Below are experts of layer 9 (counted from 0) of a mixture-of-experts language model. Rows are named router (the router's row for the expert), gate (a neuron's input weights, with its number), up (a neuron's input weights, with its number) and show model dimensions 0-127. Each number is 50 + 10 x the weight over its row's rms, rounded and kept within 0 to 99.
After each expert's rows: "gets" lists some tokens that make up at least twice as much of what it gets as of all text. This comes from a sample of Wikipedia text that the model never trained on. Tokens count by the router's weight.

# expert 13
router:60 15 86 45 55 24 21 75 41 59 40 47 36 51 47 36 37 40 41 50 62 36 44 38 39 63 49 55 50 45 54 54 51 70 56 47 43 40 37 53 51 49 35 91 67 55 49 63 50 38 43 62 56 31 61 49 49 39 45 49 52 39 56 46 49 48 51 33 47 68 48 33 57 60 64 52 45 46 54 57 53 35 63 51 50 45 63 60 50 58 39 52 69 55 53 48 42 47 52 49 56 39 44 47 50 42 33 43 56 48 62 63 63 50 41 39 39 35 37 48 58 54 47 60 54 53 40 30
gate0:83 50 63 39 51 51 47 52 59 53 46 37 43 54 44 58 58 22 38 42 63 45 56 33 37 38 46 54 53 52 65 57 52 50 64 43 41 52 47 50 62 33 47 49 40 47 49 57 48 43 63 45 44 56 48 54 60 65 47 52 33 35 57 35 43 64 77 52 56 51 50 32 45 44 45 41 51 48 62 59 54 59 59 66 61 55 58 61 31 60 36 48 50 56 62 48 61 64 62 29 63 57 59 53 34 53 30 58 48 61 65 41 59 69 24 54 41 53 54 56 55 57 53 38 54 47 61 46
up0:67 47 57 44 66 55 61 56 43 44 50 52 59 62 38 57 47 44 56 63 54 52 56 48 49 49 55 49 46 42 49 31 44 60 50 40 54 43 56 64 50 62 43 52 53 54 30 62 53 53 43 57 39 33 48 54 53 39 38 42 71 36 38 49 38 38 58 38 44 50 56 60 54 43 66 51 33 60 42 35 59 40 45 48 35 65 52 57 50 39 54 53 32 42 37 43 56 50 62 51 55 34 31 42 59 51 63 52 67 64 47 43 48 43 56 52 47 40 46 61 46 41 49 61 57 47 52 36
gate1:38 70 56 43 39 43 57 88 56 31 46 44 38 48 48 47 73 49 64 51 42 41 36 52 54 31 64 41 46 63 45 46 47 54 63 45 36 36 63 52 60 62 51 39 45 35 58 42 45 48 62 43 52 43 75 45 52 41 49 55 58 51 36 62 66 36 47 34 46 34 42 63 53 57 35 53 49 52 55 55 56 30 60 38 51 75 55 65 41 59 61 27 60 44 44 60 43 43 50 51 40 40 40 57 33 44 46 36 52 61 49 58 50 50 57 38 40 53 51 46 43 21 58 49 67 58 58 33
up1:42 46 54 24 43 48 63 61 46 33 41 52 41 49 61 53 34 51 53 52 59 35 54 51 40 42 57 38 48 44 67 54 56 37 31 39 27 49 57 50 50 57 68 55 71 41 50 46 45 46 51 52 62 44 65 49 47 42 61 56 65 55 55 52 60 37 58 51 42 53 45 58 56 43 47 58 56 53 50 46 43 54 58 38 57 64 52 60 47 50 52 38 63 50 48 62 41 45 61 52 50 46 37 51 55 49 34 42 35 80 39 36 58 47 63 55 40 45 39 46 46 40 51 46 51 37 59 43
gate2:44 33 65 43 62 48 55 46 52 45 49 53 43 43 55 60 53 48 54 54 53 39 36 44 57 42 55 45 49 49 71 52 51 65 43 54 50 55 48 47 44 76 49 57 60 47 45 58 56 36 65 48 55 31 45 55 40 28 62 53 55 30 58 59 28 38 74 38 47 51 39 45 73 47 53 56 59 58 51 66 60 40 67 59 53 54 60 57 61 50 55 57 56 54 45 62 34 47 51 48 45 42 43 41 51 42 45 48 47 59 57 59 71 50 49 47 53 29 51 61 68 38 33 43 58 59 48 36
up2:53 38 42 50 52 71 51 52 60 56 69 58 48 61 64 55 46 72 35 48 51 43 45 47 32 44 54 46 44 52 55 39 35 67 49 51 62 46 65 53 41 60 46 40 35 34 48 44 43 56 51 70 29 57 48 54 48 58 61 36 21 45 60 64 50 56 41 51 62 40 56 62 50 51 52 41 63 41 58 48 64 54 58 47 49 48 48 44 54 47 55 40 63 47 43 68 36 71 58 46 51 63 49 36 40 41 62 54 42 48 51 58 55 49 59 55 59 45 43 42 39 63 41 35 50 45 43 47
gets: " | ", ", ", " (", " ", "\n\n", " ="

# expert 4
router:58 00 68 48 60 36 51 67 47 41 36 65 34 67 50 44 33 47 52 59 56 40 47 49 52 66 56 48 56 38 59 65 54 63 64 40 41 56 50 46 54 49 39 81 57 43 51 57 50 45 51 47 45 39 50 52 49 49 47 56 56 37 52 42 48 39 59 45 45 38 52 45 42 49 50 57 49 48 57 54 47 47 55 56 60 49 63 60 47 41 33 38 40 45 54 52 41 45 55 58 46 44 56 32 42 57 41 47 54 61 61 45 59 50 35 54 40 20 44 57 62 44 49 50 45 57 51 48
gate0:82 48 46 46 61 41 63 49 59 42 44 59 46 67 41 53 45 51 36 55 47 37 45 48 62 51 56 49 51 46 42 59 32 52 43 47 34 54 40 48 36 43 68 54 67 53 48 54 35 33 44 38 40 59 49 27 44 61 40 58 64 50 32 61 52 52 40 49 69 48 50 66 63 44 50 60 61 50 47 35 44 49 60 44 57 52 48 55 41 46 50 35 44 36 65 42 53 53 37 49 42 65 64 43 51 64 46 23 44 50 40 46 46 68 61 18 41 57 69 55 53 54 55 47 40 47 48 63
up0:73 35 47 50 48 48 45 56 36 56 52 45 53 54 50 48 54 58 32 33 49 35 57 55 49 60 84 48 44 44 32 45 68 27 33 48 45 57 55 42 66 40 43 46 64 39 56 55 39 46 62 58 39 38 46 62 47 57 34 44 60 54 60 60 48 49 37 53 52 63 26 49 50 48 62 54 47 44 54 55 49 58 54 30 55 47 42 41 53 47 56 45 52 54 51 34 55 71 34 38 49 59 57 58 54 48 63 52 56 50 43 72 44 64 63 65 27 45 65 54 49 42 41 55 53 50 51 46
gate1:55 61 33 57 69 42 58 58 60 58 53 56 37 55 62 46 55 60 51 70 48 53 50 51 51 67 59 39 46 49 48 42 51 75 43 53 72 51 49 45 66 37 47 65 52 70 55 57 57 36 52 50 47 58 58 48 50 39 47 47 47 56 35 51 52 54 37 45 61 42 32 47 52 44 51 36 24 31 27 53 29 60 63 64 53 56 68 58 62 47 51 47 36 52 47 39 26 50 31 37 54 54 49 38 49 68 53 58 65 80 66 43 54 48 41 46 64 50 46 62 53 48 51 57 41 46 63 46
up1:43 44 54 50 58 55 54 39 39 37 62 58 43 64 44 34 69 47 39 44 65 61 45 63 35 40 48 45 46 56 50 32 68 56 53 52 55 48 61 37 47 32 58 52 37 56 66 58 66 45 43 37 51 52 67 45 44 55 54 35 56 43 34 61 38 52 48 62 57 41 60 47 57 45 52 41 48 40 58 45 60 46 41 57 56 37 52 54 48 52 45 48 37 50 40 57 24 35 67 67 60 41 56 37 35 40 45 52 49 60 68 47 68 46 44 52 62 19 36 63 56 45 44 56 52 42 53 30
gate2:51 47 63 63 51 38 56 48 49 41 58 71 64 60 46 64 55 48 51 64 52 26 53 52 45 49 62 42 48 36 40 58 58 47 53 54 59 26 49 31 24 58 40 52 64 31 58 27 62 66 45 52 60 53 48 36 42 41 52 42 46 44 44 55 63 44 58 36 57 67 45 45 50 56 29 52 38 40 45 72 47 48 50 56 48 58 53 52 54 60 37 34 56 65 40 57 56 44 38 66 54 74 37 63 54 46 47 45 44 42 47 52 57 45 48 43 60 59 52 47 47 32 62 43 43 50 33 37
up2:49 38 45 34 49 46 37 51 52 39 49 58 53 35 62 56 49 46 49 45 56 54 57 59 53 31 54 42 49 36 39 43 51 52 67 54 49 52 50 37 62 66 58 52 53 31 36 46 52 55 49 50 50 74 65 54 62 41 56 50 56 36 41 37 64 48 44 45 45 54 54 43 43 40 59 31 49 52 32 55 60 54 57 58 54 35 47 61 63 45 59 45 37 57 45 60 44 51 61 41 42 43 60 50 67 45 50 37 63 45 41 49 54 54 61 41 44 81 43 38 53 41 41 60 66 60 44 30
gets: " | ", " |", ",", "0", "; ", " and"

# expert 9
router:62 49 68 56 51 17 39 44 33 48 45 51 30 59 42 53 42 40 50 59 58 43 46 49 55 49 60 54 63 46 57 64 53 63 58 48 52 47 55 27 50 51 51 85 48 41 31 51 46 31 56 35 47 49 56 55 40 42 43 46 50 33 59 49 46 50 55 55 46 53 36 46 45 58 59 52 52 66 63 60 47 49 66 57 72 46 54 59 46 52 34 51 70 44 46 44 43 47 50 61 69 43 44 48 47 50 38 52 56 55 53 51 42 53 45 53 59 27 37 55 57 45 49 55 56 57 43 37
gate0:86 47 55 52 43 62 51 54 59 47 23 53 36 48 37 29 37 55 42 50 73 60 54 53 58 44 54 51 43 49 46 55 49 77 59 54 59 58 56 67 69 44 61 55 50 61 24 58 48 46 32 51 49 57 59 63 51 44 58 34 27 43 34 59 44 51 52 65 55 40 32 43 27 50 38 68 45 48 47 61 54 47 45 58 47 40 50 48 53 35 63 68 49 29 43 42 44 56 49 51 62 55 59 45 46 39 47 59 64 47 48 35 55 63 55 57 37 48 39 69 57 52 48 47 44 65 53 45
up0:43 47 55 61 63 47 46 49 38 52 65 62 58 51 42 48 39 59 53 49 53 43 56 54 41 59 59 44 41 39 45 46 46 55 32 53 43 67 44 57 41 45 62 61 63 40 44 47 40 57 41 50 62 50 71 60 41 51 36 74 49 60 43 52 51 45 43 63 63 53 36 49 48 51 45 45 44 53 48 52 51 60 61 59 42 45 36 36 52 42 59 63 38 47 42 47 47 50 43 32 34 58 45 50 33 41 40 69 53 63 43 34 50 64 44 35 53 44 42 28 50 51 44 67 44 50 54 56
gate1:59 67 46 43 62 47 36 59 49 52 49 56 38 61 22 34 42 38 49 38 55 47 54 60 29 43 55 49 57 48 64 61 44 51 64 59 37 52 41 74 62 49 62 47 57 70 36 24 47 36 45 41 67 57 60 57 42 50 47 45 57 56 44 44 47 47 36 35 59 45 44 29 53 56 62 51 53 53 60 46 32 32 52 65 67 26 60 56 65 49 56 56 66 56 63 61 43 43 64 44 59 62 57 58 37 47 46 49 47 57 52 66 33 45 37 47 50 46 56 65 50 50 30 67 58 50 48 48
up1:59 46 51 55 32 54 40 46 53 46 42 55 42 45 47 52 52 43 55 37 47 30 52 37 58 46 65 43 41 41 42 49 55 58 38 43 61 60 63 38 47 41 56 33 52 63 57 49 47 38 40 45 45 51 67 38 54 52 42 37 43 44 66 57 63 54 55 61 47 51 42 40 43 47 30 41 45 58 63 49 67 68 47 50 47 59 51 58 59 38 45 55 55 54 51 55 53 58 40 44 47 61 51 46 48 49 48 53 53 33 45 29 32 32 54 52 41 50 54 51 65 43 47 57 52 35 44 58
gate2:50 50 77 48 33 44 42 45 33 39 45 46 55 64 60 56 56 51 50 62 64 36 48 70 40 48 51 54 58 43 52 38 44 45 45 46 61 44 36 59 61 54 47 54 50 62 40 37 40 59 55 63 64 22 44 46 42 55 36 84 50 46 57 54 40 46 55 53 32 51 53 42 48 72 34 56 32 53 36 38 73 44 53 37 40 46 45 45 56 46 52 45 59 44 65 51 41 61 53 42 59 46 40 48 57 46 51 56 48 67 61 62 48 60 32 61 27 57 56 47 47 43 46 35 70 61 57 47
up2:38 52 67 59 40 47 62 51 47 46 45 43 45 56 55 52 41 78 49 45 43 44 44 55 44 64 60 39 44 58 29 35 47 43 49 36 56 27 45 50 57 42 47 47 47 61 46 38 52 37 43 43 59 52 56 56 32 52 52 54 40 59 36 39 51 54 42 41 59 68 44 53 53 36 38 59 67 71 43 40 46 37 47 56 35 55 74 44 49 49 45 39 50 32 67 43 56 45 53 39 46 52 52 36 31 64 60 43 44 49 54 50 48 52 43 55 43 54 51 44 55 39 60 39 52 39 58 43
gets: " | ", "1", "| ", "2", " ", " B"

# expert 3
router:55 09 50 49 44 06 42 75 40 42 37 55 32 52 53 39 40 43 42 52 61 30 37 51 46 52 50 38 63 38 53 70 69 61 57 46 50 52 50 46 58 53 41 74 55 47 53 62 63 31 38 40 57 37 51 56 54 47 50 58 57 42 58 46 51 40 56 36 42 62 54 31 57 53 44 65 53 45 51 61 49 47 44 47 49 40 52 68 55 54 50 41 65 57 62 42 38 34 63 63 55 47 48 47 54 58 46 38 53 60 69 52 53 51 51 59 34 47 55 58 59 57 42 39 58 44 47 38
gate0:69 51 59 45 68 50 39 69 54 40 55 52 44 48 52 53 31 64 51 32 73 52 54 30 59 65 49 56 47 73 53 47 43 45 51 53 43 62 54 58 60 68 47 45 44 54 48 57 63 44 40 70 43 29 60 57 62 49 33 59 43 66 44 45 34 53 45 48 44 46 38 52 54 59 57 34 62 66 44 42 47 34 46 48 51 70 64 41 48 58 64 48 50 62 45 41 54 35 58 47 46 44 46 46 38 47 66 40 44 43 32 44 67 53 57 40 41 41 46 57 62 43 42 44 56 45 60 60
up0:53 50 57 26 48 37 46 46 62 47 54 45 42 62 44 60 45 59 44 43 47 56 31 70 42 34 59 46 43 61 54 42 52 37 42 70 62 54 54 50 45 58 56 62 47 43 55 59 50 76 68 72 36 47 47 41 53 55 47 49 47 45 50 51 32 33 54 66 52 67 35 50 55 58 68 60 64 48 44 47 46 57 38 37 45 56 38 27 55 57 70 54 47 57 36 44 45 69 63 54 51 42 42 39 49 45 48 48 50 30 38 46 60 58 62 47 30 54 46 42 39 42 45 47 42 50 45 32
gate1:53 74 47 56 39 20 59 35 30 26 46 56 55 50 52 45 53 45 39 62 44 47 44 67 64 59 36 57 60 44 57 71 44 82 60 59 44 50 51 52 51 43 34 51 51 63 44 50 29 49 41 30 58 44 58 42 52 52 56 48 75 21 45 36 55 49 58 40 66 49 51 51 64 53 44 52 49 49 61 62 44 47 57 67 68 59 45 54 72 43 45 43 51 51 52 38 34 63 53 46 51 34 46 57 49 35 46 52 56 50 38 59 45 43 61 40 48 60 44 44 50 50 42 47 51 46 52 48
up1:54 45 53 41 46 34 64 52 35 41 36 59 72 47 60 25 72 51 54 48 52 51 33 55 52 51 56 44 48 51 64 71 53 72 56 60 50 41 65 51 50 47 48 46 56 66 46 34 44 58 52 50 43 56 61 46 68 43 67 49 72 53 48 36 56 46 44 46 41 45 49 55 52 60 41 50 52 52 36 54 36 45 45 57 52 54 38 44 70 53 58 43 33 27 42 42 47 42 57 21 54 59 43 44 50 54 43 55 61 60 44 44 46 50 42 54 61 57 65 62 49 55 37 48 44 39 36 56
gate2:50 44 61 43 36 57 39 64 67 41 36 58 47 53 41 48 43 67 60 44 57 48 42 56 54 49 53 41 34 47 42 56 42 51 60 72 46 61 62 54 55 50 42 58 32 52 60 57 54 49 43 48 61 45 55 56 60 41 52 47 31 58 34 65 43 59 68 55 57 49 59 30 61 43 63 54 57 63 60 69 64 47 64 50 63 42 39 60 45 60 44 67 43 44 47 57 53 69 50 47 53 44 43 49 64 66 61 58 44 50 51 47 56 49 41 61 44 34 54 60 56 65 30 55 55 80 37 58
up2:40 38 52 45 51 38 56 42 51 49 47 64 44 49 53 39 53 45 45 56 45 46 31 62 37 46 24 43 61 54 59 54 63 46 58 60 57 45 50 48 36 45 40 43 52 50 49 55 46 49 60 47 54 55 57 61 49 62 67 33 40 28 49 38 49 57 47 46 65 49 41 45 52 43 57 62 52 69 51 65 55 57 52 51 42 54 48 58 45 64 65 64 54 48 52 55 56 50 55 43 61 66 47 40 61 40 44 39 66 72 60 59 68 41 62 45 39 60 48 68 54 52 27 61 44 52 38 35
gets: ".", " |", ")", ").", "s.", " |  |"

# expert 7
router:55 37 62 49 57 38 47 57 36 40 44 63 42 59 58 50 50 46 51 38 61 45 44 42 47 55 54 51 59 52 60 53 56 58 58 48 37 41 55 49 41 45 50 69 51 42 57 57 61 45 36 50 46 43 61 64 49 60 28 56 52 39 49 46 39 46 52 41 49 58 44 32 43 52 75 64 54 56 59 65 72 55 59 50 46 41 66 49 43 56 41 42 61 60 58 34 36 50 49 55 68 47 58 42 49 62 47 44 58 50 57 44 51 34 45 55 41 39 43 51 53 42 42 56 57 51 44 33
gate0:99 37 52 44 42 46 49 51 47 70 40 52 51 60 41 47 43 47 47 52 38 53 72 50 38 49 72 58 54 38 48 58 50 48 52 54 53 47 36 37 49 40 62 47 47 63 39 45 42 55 19 54 48 49 49 39 43 40 26 48 45 48 44 35 51 51 52 55 59 56 50 55 53 41 43 53 64 46 39 43 46 73 50 37 64 45 61 57 41 49 46 46 59 60 64 47 61 64 54 48 52 55 46 43 49 55 10 50 60 65 67 61 62 34 55 42 53 47 51 43 45 49 28 48 60 52 36 43
up0:40 56 60 45 44 46 52 52 51 48 46 41 57 44 61 47 56 43 40 54 50 41 38 46 38 52 34 42 38 57 50 46 51 48 39 45 64 48 56 42 59 41 32 54 44 49 43 46 62 52 46 26 58 43 71 33 62 59 72 64 45 54 58 39 46 25 56 46 42 51 44 39 41 52 55 40 46 50 66 53 40 58 54 67 51 45 49 63 60 49 52 51 64 43 43 58 64 31 41 45 54 48 49 61 53 70 61 49 54 65 47 47 48 43 35 72 54 46 56 41 47 64 37 39 63 45 47 57
gate1:66 73 48 43 51 51 57 60 55 65 58 50 50 42 75 43 48 36 51 43 54 52 45 45 40 56 65 36 39 57 57 66 64 66 55 44 39 26 52 50 61 42 47 53 59 47 60 53 54 46 55 32 25 46 66 46 53 41 37 53 61 45 74 41 63 52 60 48 47 38 52 50 56 56 59 59 69 38 51 53 55 54 56 49 50 62 65 64 59 27 54 44 44 59 70 55 44 35 46 52 63 60 46 58 53 53 44 32 63 57 56 43 46 45 58 35 49 46 43 55 47 57 59 57 43 37 62 31
up1:48 54 74 62 47 54 49 58 54 66 56 48 63 60 62 37 34 43 53 65 57 52 48 37 55 44 54 58 41 36 45 57 52 45 48 54 63 45 68 54 51 52 50 53 50 57 62 42 47 45 49 62 47 40 45 55 73 52 53 40 39 36 35 32 74 57 50 48 31 68 64 51 51 52 44 47 45 31 23 57 51 50 38 53 39 49 42 51 22 56 53 59 40 54 45 48 50 31 56 53 61 51 37 47 41 60 49 65 60 68 56 56 48 54 62 39 54 41 53 38 38 62 38 51 46 65 51 48
gate2:50 40 81 40 49 44 59 56 50 42 52 55 34 59 53 56 60 39 65 43 63 42 42 42 38 56 62 41 70 61 53 58 52 50 63 46 58 30 45 37 65 50 54 47 64 54 58 34 63 45 59 42 57 44 43 44 42 48 38 51 27 73 54 45 53 52 48 43 31 54 33 50 64 53 61 55 44 57 50 59 62 62 68 55 72 49 58 51 52 68 48 51 62 49 41 41 38 57 61 46 32 46 47 51 52 37 60 44 51 36 61 59 53 46 45 52 36 62 34 49 20 49 37 43 57 37 56 33
up2:44 52 35 65 58 54 40 49 62 60 50 52 44 66 65 44 42 53 56 54 53 44 46 56 56 56 56 46 49 36 59 50 41 53 49 57 59 58 45 57 51 49 51 43 36 44 58 43 56 46 61 51 44 64 49 62 68 61 58 59 53 66 61 41 39 46 47 54 54 51 60 65 43 64 54 41 45 66 74 47 69 55 58 68 44 61 63 63 71 42 39 49 61 64 60 31 41 53 49 59 53 46 42 53 42 56 42 44 43 56 36 57 53 53 40 56 39 48 43 50 55 67 43 38 44 41 46 31
gets: "\n", "\n\n", " D", "ed", " is", " C"

# expert 11
router:69 23 68 50 57 28 38 55 44 55 62 55 47 57 32 46 46 47 39 58 40 46 49 50 48 63 48 46 62 45 72 57 49 45 48 45 44 56 47 60 49 52 39 75 62 63 50 63 41 51 49 49 44 38 40 45 47 50 45 48 55 34 57 42 53 37 49 47 49 50 44 31 53 65 60 60 64 56 66 63 39 45 60 49 55 43 63 55 55 60 37 54 55 55 54 41 51 45 66 49 57 42 43 39 54 46 45 37 64 54 66 61 57 44 45 53 43 07 29 58 58 47 61 43 62 44 50 39
gate0:76 40 56 57 69 51 65 66 46 71 49 57 43 61 43 44 47 43 46 50 52 47 58 57 46 54 48 58 58 56 48 54 62 51 40 39 76 35 45 49 59 49 47 48 35 53 54 39 49 55 37 49 47 53 52 41 34 50 31 39 50 42 60 49 45 44 39 45 49 40 53 40 57 61 62 32 45 42 45 65 53 41 39 62 49 52 68 65 56 54 40 54 50 46 47 74 42 45 40 41 56 46 56 63 46 53 40 33 62 52 44 58 46 66 44 48 43 53 64 42 44 47 41 40 44 50 54 52
up0:47 48 58 47 44 49 57 64 43 60 54 47 43 41 50 44 57 53 50 56 40 39 54 54 37 62 32 53 60 63 66 30 49 56 56 53 68 36 58 49 54 57 64 48 66 39 63 76 53 61 40 55 30 39 44 54 62 40 64 54 56 61 40 27 35 54 51 61 57 40 53 28 61 42 63 44 47 46 49 34 46 36 46 64 41 50 48 62 60 55 43 58 50 45 58 53 57 48 60 54 41 63 53 53 61 44 38 50 41 59 56 54 46 51 46 31 47 59 52 38 43 62 63 59 36 66 46 37
gate1:54 62 65 57 56 51 70 58 67 33 41 39 40 44 60 50 58 67 35 54 48 49 44 55 55 30 59 47 45 46 61 65 47 46 52 60 37 46 55 43 56 44 33 54 50 63 50 57 67 48 40 45 35 33 47 54 60 62 46 40 58 50 53 46 38 58 52 51 45 39 69 58 53 53 64 59 45 43 45 63 62 30 44 44 50 59 69 59 42 61 46 44 48 42 77 51 54 46 53 70 49 41 46 66 56 56 40 75 58 48 53 52 46 52 39 71 54 24 35 49 58 38 54 44 58 49 44 50
up1:56 47 39 58 57 46 51 44 31 42 34 55 55 54 31 54 53 47 51 39 36 40 53 43 49 47 49 58 54 34 44 42 49 54 51 60 47 44 51 47 54 62 42 47 47 58 42 34 68 51 42 75 44 47 48 71 48 61 34 41 46 59 59 61 41 49 19 45 52 43 47 46 42 52 43 58 64 32 40 52 62 60 58 68 58 45 52 44 53 43 60 46 41 46 48 43 56 52 67 29 46 59 63 57 43 59 34 63 68 37 57 58 52 65 62 43 54 36 41 47 65 52 35 50 47 46 42 55
gate2:66 33 77 52 35 47 43 53 59 52 35 63 46 46 50 43 49 36 66 40 43 60 26 48 54 54 53 56 65 63 39 46 40 37 50 38 44 47 46 40 39 58 53 49 44 70 47 47 55 51 41 44 48 70 53 44 37 23 79 45 69 38 57 56 41 51 80 31 55 62 60 34 48 42 52 50 42 47 52 31 50 49 63 51 63 51 57 38 66 59 47 49 43 71 54 41 52 42 57 42 46 45 44 43 40 49 31 61 72 47 55 58 43 48 39 60 48 44 58 58 45 36 68 64 59 40 43 63
up2:51 42 50 38 34 45 54 39 41 56 50 47 54 59 32 74 59 55 55 65 48 53 36 55 40 38 40 52 71 54 61 45 52 69 59 60 49 49 69 41 51 62 41 34 56 42 49 38 39 37 43 57 53 41 50 48 34 35 46 58 44 60 49 54 59 45 53 38 38 53 76 51 44 48 40 56 47 46 61 48 41 65 40 33 53 49 55 41 44 53 56 43 55 61 51 58 47 41 68 47 48 51 40 41 51 58 54 41 52 50 57 71 52 53 50 66 40 39 40 73 67 37 65 47 74 51 30 56
gets: "\n", "\n\n", "1", "6", "4", "5"

# expert 15
router:66 46 71 44 57 11 47 55 34 52 46 52 42 74 41 58 41 45 38 60 48 41 43 48 48 54 57 59 67 43 59 63 50 60 59 34 48 44 61 40 52 39 38 99 44 44 42 53 52 36 38 47 52 47 65 63 47 41 42 60 51 55 58 40 47 31 58 53 59 54 49 49 59 44 58 59 70 61 69 48 48 47 50 60 74 44 57 43 53 57 36 45 44 47 42 54 38 45 48 53 53 49 45 40 47 62 47 46 56 55 62 48 52 38 48 50 54 25 32 53 59 47 51 54 45 49 48 49
gate0:85 51 57 57 58 45 60 69 35 43 53 62 41 61 53 44 53 44 65 46 52 45 64 54 64 55 66 77 42 41 38 76 62 46 50 65 44 51 41 37 51 68 46 68 52 75 42 69 57 47 27 55 56 63 52 56 51 44 30 45 47 56 48 46 54 51 32 36 43 52 51 53 52 44 45 59 53 61 49 58 51 40 53 58 66 57 47 61 47 45 46 59 33 35 57 59 42 49 66 40 38 63 34 57 36 55 46 45 41 58 52 44 60 56 37 46 55 49 41 58 46 43 61 64 47 38 44 55
up0:52 51 35 60 42 52 35 45 45 51 42 51 50 65 51 53 49 56 42 52 44 41 41 45 33 37 53 58 47 63 46 39 61 50 51 47 72 61 47 43 72 61 59 50 44 37 59 63 46 44 42 60 73 52 42 52 53 60 33 58 53 52 51 66 56 41 53 55 65 54 72 56 47 35 62 61 44 46 63 36 57 44 53 45 58 38 57 44 46 56 69 55 43 52 68 55 75 59 55 38 59 36 35 35 69 42 54 47 44 36 47 52 57 53 62 49 48 43 42 40 43 48 38 49 63 48 42 61
gate1:62 64 52 39 40 29 31 36 39 54 57 41 44 47 50 51 31 50 50 58 53 20 43 53 53 41 42 40 52 41 41 61 53 56 57 73 45 32 61 42 46 48 45 46 60 50 60 69 50 61 48 70 45 49 40 48 39 38 51 53 54 50 44 61 58 56 53 65 31 63 50 37 46 51 71 46 64 51 55 66 62 38 53 51 45 58 41 60 49 65 33 44 47 64 49 67 35 36 65 43 49 49 44 43 44 67 41 71 66 65 63 35 60 44 34 50 58 47 56 45 61 46 53 43 51 60 47 49
up1:48 47 57 46 39 77 51 47 36 41 56 48 56 56 49 74 53 53 47 40 45 47 58 40 52 51 68 48 59 52 64 48 64 51 60 49 36 54 47 49 43 46 70 56 50 31 44 63 51 66 61 36 67 46 40 43 53 52 71 69 50 61 38 51 48 37 57 65 34 55 49 52 73 60 42 43 51 49 68 53 66 42 42 30 45 53 60 39 48 64 59 70 50 66 42 47 55 43 62 50 42 27 69 54 52 40 53 44 63 60 54 55 52 43 49 33 48 44 68 37 33 61 58 50 38 43 55 38
gate2:48 46 81 33 40 43 55 61 51 57 56 51 52 57 57 51 45 62 79 42 53 65 63 57 36 44 62 48 56 57 45 41 42 62 60 54 56 37 57 41 51 49 57 38 58 37 45 50 61 49 67 32 62 49 41 29 45 59 48 42 58 57 48 60 57 33 40 56 71 52 41 47 58 55 54 39 64 38 84 50 48 34 58 59 67 56 35 42 51 52 47 55 56 44 52 50 47 47 57 38 35 56 42 56 45 64 61 56 41 50 53 51 45 58 44 52 43 59 46 45 43 51 55 49 39 48 45 46
up2:44 50 51 38 32 52 62 70 51 59 51 48 46 32 63 25 55 46 52 44 50 61 61 65 54 46 54 48 43 52 57 32 43 62 58 38 43 57 56 56 44 49 47 62 33 50 36 38 46 48 68 51 40 39 42 34 55 57 43 65 52 45 56 39 53 55 49 51 44 52 51 47 35 56 43 43 60 42 48 44 55 50 37 48 54 35 56 69 51 53 48 60 62 38 32 43 48 76 65 54 45 48 56 61 35 56 58 63 52 61 57 41 43 37 45 40 39 46 53 38 47 54 45 61 55 70 39 47
gets: "2", "1", "\n\n", "0", " (", " S"